config.yaml
n_experts: 32
activation: "squared_relu"
moe_layers: [2, 3, 4, 5, 6, 7, 8, 9, 10, 11]
normalize_top_k: true
router_bias: true
norm_eps: 1e-05
Below are experts of layer 9 (counted from 0) of a mixture-of-experts language model. Rows are named router (the router's row for the expert), up (a neuron's input weights, with its number), down (a neuron's output weights, with its number) and show model dimensions 0-127. Each number is 128 + 32 x the weight over its row's rms, rounded and kept within 0 to 255. Numbers have three digits each.
After each expert's rows: "comes after" lists some tokens at least twice as common just before its tokens as in all text. This comes from a sample of Wikipedia text that the model never trained on. Tokens count by the router's weight.

# expert 3
router:095141122138108104129125136137125157152115089094121126126115131108168129123099102081148165116143178115108172150085154108120093103192091178117125130103097158124150163081089111150058160137104098176108208152100187062099168114207134153174136106111113158117117171130151084172160161112167123114108111162090078075147109139136041145138088123120130107055125131122098099142138127136148127103133
up0:114158114122069214133182133096100146093123172136137008166095163128113107109094178139047188116137121098098110133173168134147159131105161150111135106132095179161120122172044063119083111110087123136136106151133140185108175168076120068125095139099177182170160127136088161113088188104117163117127158121179090152192139171160097106118129121111156128051162099123110147126094089117159143141165
down0:085168162142166126107161147117212111201126088149121095202160085138146118140111083137121155097111131135103075107114125183117107048135189119180129110099100059148143110138081082128049132139107148179173130155160154118134133127161064139088170096028116118135124159116159120080119164078106145134148116148147133123172140122142138140115164140176097129128145150137138130113127120135068117142133
comes after: "\n", ".", " at", " K", " P", "k"

# expert 29
router:131141140135111187110107118128154079153073112041142084130098169120158178102130092174159045131130129148208137114049195101143110142120109115105124174114146114213134151071118126118167127140111111147139097141098106129132095145116145083129091155123162154090117134099074125093114065110122092120142053097134158161106118125158071128180119096127090159145115150209167124137153140108096173076158
up0:110123165101089170146151117083122106129117117132140050185099160128131142215106171159102113110124112101126105103183147113141144153077212157104138159107066147181085103141060131125103172090088127205117161159113130120100152166100206083053133156124179155162161099086129127104087103091147191053161146083134145181184110180108126057101126128115130095089128152158142106158108098129090174176163
down0:108154182137128111046128157124144072120103092110144050147109092142144142182081089134109130045076153144125064115115039137140118109119166170125106091093104094153104130117105078090112152159094161141096107114133165128151169227177087156101133093091081077122152093105138125110055138112108109129136130160097150096151112100124120098131181103105134181090154102099093079113124144106103095151189
comes after: "\n", " the", "-", " E", " and", " con"

# expert 17
router:175091153184106075132155161092132080146157107114163148129091112118110100115120162184124123142164063109111126146137147213118134122059111180118105115101065118129120099160104166198137172172109079097077112081137112206077106048159099125181148121108156132128085135112169127123132161149127161095154168131141115177110155098067078151116112106097155183120122117065125131097106099129112086080148
up0:138164088103060152153149137085144149149065106146124057182084152132151122132122218125109151080102113150133119146183118143136083142080167134122147136155099122111126110121090101145084164121089110187129165124177105184146179157083171110125101197113157192192087130136091101081140150071127167085136121083148122143177168178188086092089151130109136178113159078146119161096111106097146146151170
down0:117201171128157131097132149130177153120147137114101091186156098177092120108128167126078141157104096136119114136104088126120154078150138159118107119063126118103141116141105093134044174209079149169102123159133167134146142159134083137097156141112080072137134123140105122111135192114150146089157104140093059100157140140131070098118191144088064146150181110177141110108110150123100081170177
comes after: " ", " p", " |", " h", " f", "′"

# expert 2
router:134142132153105129149132126133107097154157129036156109117076123121097081097178046127127147122146118253171112096176138141142102168096090126108149140141059149135155104135145100104123105100146030185111166151181118164156193049149090124148094154085196145095157099091165152068087176195119117145092168128135158139104144129158153152172101118099100095105137132125155155040118126128150119136194
up0:137126138095101155135204137030091130119090115111134071177094138109142128160115154201093165095104076133185098140146172160158154150078129153137130135185069164155104166114090103128033127083122107143137103125097121130107143103121179115099109129126214161161129106114157141106110176071181148115110119076130125155140127180152157082107098137123129127152143122221114140127103132062108137185157
down0:106157139164154063105159183162174079152117115157138101187123088119119152135155149117116159095085127112138092066109058127127148096151170140168126106097097061109108121098085164085048141153080168154101122126081192126134140139176124149076144147112093131078156134127133091092158127063095149151118135141132099084159145134066115129146162117166109093117152084090098088131099087132093080128139
comes after: " |", " in", " of", ",", ":", "|"

# expert 26
router:124098172170110148173149135116106092151110168088149129133078090123098108101075068182116092146111151163172119124091084083151195182190125112161198144089129088148175138091215134065099097093112141176146052137167141126105149095127077131161159106159140165113138069140188128166088094119123144124096096144138083116119112082178131085186088123147096075184100102110109134087135108188091122144123
up0:133181114108050138102161153074130121169148112131170122154102157142151147212118176154129159169104116172161154130178104107130151162083156160124165143153114153181104093120098082119156147105086088142078152161126144168154152172088159107130103133115194198157146111113136126117138140075108150098128131120174127180166179178125141019086149150143165161124103121135126155116093164109094163115118
down0:077192140116169075135144116155145151154112146136142086136161120102110196123127114157126120097142160109159103088112099204151141110103127123133107124081095123145152105100072090091060124180119117143130107102085163172155164198140128138112167117131103142119133139155122107078111132055084086114158099179141087123152134117098144080095143168132100204173128105166077096145138154129063081111130
comes after: " |", " the", " a", " was", ",", " is"

# expert 5
router:072156120113169200148105132146125129110097164081123154151107184121103132138173122123099116128110147131112121131083168078153170141081046090101134087139135175100099102080110125149135185125121106074085146161087120083139143115089095110115149126098128091167131160113113147171181155130087207133196098108158133122140154126130214078119081206137125106106115124104163133147146162138090186169138
up0:104182142114085189111189154065081152131169162103132081247073154109115145148081177120086184108144141107157124074159137118115096102113115162123171145108135143170120129115087112124101154139106097147052125111100146116151134121073142108067081154096179149123127148144093090134121169041133159091154147150170097121143138179114152104133136175132119151158135123170156112111080137096142141142125
down0:143143159129169099099180136112136150142135095112145064167130084195162171124154100085064145108105138124105106128122110188116197107100184154168120113110158093116080130103090123087079141189060119150127100077099175134113102110173112134128149114088038127111161120098179124103123139057120135147139121134176131095146090134086108061140162124128122201139144150115144096094073139120052095146152
comes after: " |", ".", "–", " in", "|", "/"

# expert 21
router:123100086072099153146127177151132159128167147060075108155149166090124166143137089119122090130126139166096075133061073171088113112129127200093135141142103134075164127140114125105155085158121154185064127151134136131162123125173155146158110182088132087128176105120073131083097146127149172128179098142130174130090116082124132082113130127093216084143171124196157143197123081129157126152148
up0:093193120131101137189211111062117133117127134127137091139060149166116075130125189138093157148119124089120109117160110120108112184091165160121158123110100120129142142093095093088090133097093110164106148161092123145085210164089188087097089115156152155172176116065070101161078174075115120111126111121184119182186139187129157128091142135080133150100156137205137155119059115085115162172159
down0:147152130161126129069135150174134109147100141117138084158176083169118156167133078122112127029090087125150060107109116136102114105131202161073113100092165090109139107061108149099091153178082103103121121117111148113148170169149146120129125114081158187122138125135119095094135135103117125167163077157117135102161158129131128064111188182110088171092191139156130085145116164143094092148143
comes after: " of", "\n", "'", " for", " to", " by"

# expert 7
router:131203088134145191160181143126110187127126159136145159168126161126110060146123103139133109016089112074079144065078118134093095139135128109106128124110130125045147112086164128088105142171121132122135136141184138122092177176088146158048113089113140136095163105092114177057156112126138084136121145156139097092058122181150096141127140176111096107120160132078192127121146148150062187126179
up0:149178142056087109159235110071125137121088094154149065152078158143123136176104155153081139120146131118141083095221192098116147156108146172178182144146089129118181117096099089182080131100097120165062135158107164166130161109116153063057124145151174175160178123059088131117069157081086168114113104099163151152174174161172116129119130122139109119095139157206121095109096102085165150175131
down0:096121157122136172088179154129148110156115115155117098187142115122138173153150079152138134105060050105092143139141112161137141139099163170106111087110088088142127092064113090097068130200068128159112188143112161091112156121150126138083142118090142103074156132125092162115092153054125146113130061107185120120165133162122140117115193129116063131085193121144141125143160123163094051144167
comes after: "\n", "==", ".", "===", ")", " =="

# expert 25
router:129117150161138137122082142120126102103130139138104105139099120112143145187134100139129205135112186181147196105137164074157167217108143069099145164118108119116069178036152101069116106110135157108143124108157143146139100159138155140118175082179153162123135130135017110098093169104123165155137178147129101165088149151087146110137131071160127111094117162094065129074117179106136064143111
up0:168122118119067118174209132078098139127098076160149073142105160139124133173082216134101144101140134085181108142181114116130120166104134156112119156157103172147164107111122109109103126159088072140095165148136143171132240181090211109125098152130134143167155097137112068122107152099100158078148117071163151150156106124182124078088118119132116148103129111185156198161062156125111162137159
down0:111152143113171150098137129112167186095088098137134086179171106154112195133143128144140140075087140133073096120120067181105176082109118174105108128116101072078098083099124115102060117157127145137112134122069144110155158089175103129098154086092032105124125149171132148061121136142094107166105086129161126094104175144128150087136153160165126178095140149143130067127114165120073121142182
comes after: " ", " the", " S", " N", " A", " V"

# expert 23
router:140129149141113157051145099211152102093164118165093182121135092113154132136164080165092144132099137151161097188127132116094110132170108082103174109157162118117084132170174103085062140129095090198135198144125121141119171068165148135147133105154113176147107123105168140083199131178122095145151130143136160105109087083157151121158069090134116090152170126144153143121100152116091166128155
up0:140118077121102134108206164072100152138082086150173119149081150120156128173075173206108200109162102105157166129162136149143185134082116140110142156168072144113171139084121080142102113116069148170125106159114121158122170193135174117127088146132176222162159161103110100129143132076107162110129134101142128152168130145166143065134102137125140104123125139156153142128085094118094147162132
down0:072124125155118109103182115125144109161132104130103104184163101168158161110162084167133084050077110118086072141124076162115106122129124123096158106094135112115132094115137116146075123134114124193119096119139217145146118129164149153096180145104103076135168137135126190106129175113106145155142053127114085096153162105092157130118205071088115141105100097120146153145141111086076082162127
comes after: "-", " (", " \"", ".", " G", "'"

# expert 12
router:163121120195071069163174116132127142150140150117153095082140129129110105174089160056153131154064136156133185136129134093117190119107180165168156177113095100137123166150091086113112087101076154204204112136138068097109103100079111162108146151109075140093133137092137162164125117177139169115083072140146101145195136137116095126136107088152114166137114142165121124170169088093132148159131
up0:135135106136083132158176138073125164139059109141155021158102151116130126186134153120075157112176128109131127122188145119098130181108142174153148116173098157175096142103100115131097164153074116195110139150135123141141123176072137098101104172095147186203151141100075124115137131091085187089152085092167105193192136146139128078164144124098080136149108130178133135104117123110128175165154
down0:124130133100128121075156126127117106176127124136113073186122098210153184114157134118127132096080071118110118095104114193116159109102158113145062122093122105095134127123095054085032184197080124117099112155109175115178131189147093146116176104077124107085156117169174178114130138108104080128133118194133158079142108164148144106107161134127065185120142085145114089091113179112062090116155
comes after: ".", " |", ")", " =", "==", "==="

# expert 4
router:114131102140157138120148116151052169137156104129102091156135167118138096115159149131145149097120092010139132089150052093162113064137150138077058104140053115196155066144145119137109138102111136145107151153145120145116121084145160132105105152153125151118151080123069127106101131139125123109166135116121152132098103143124090159176181184094101163076124139124176137142110143144129165083121
up0:105138131138125129143152118024151109136107147154133085139041141107144120151117147176107126107113086164112116134149175100099136180073152135177128151139082164121125137111109078173142160141108108162097119127123164172114199165125151091113034179148158183127148148173087130130113190066105156088150110031161130153151153145159125071115150160116137131088160121149104186144172105106124178123146
down0:089216072149123182088176159172082129137130070111101077176116082166151175141080099158114125120078101170085147143129155169101157104141148130117103120118120091123144123140072172122086124137138139201154124094102111116126116103108065124120145095098030059094128133134123096113144156088153139113130160121135094094143147156130110144142154188104078167133140155150106086072086151168111123118152
comes after: "ed", "s", "ing", "ated", " 19", "ation"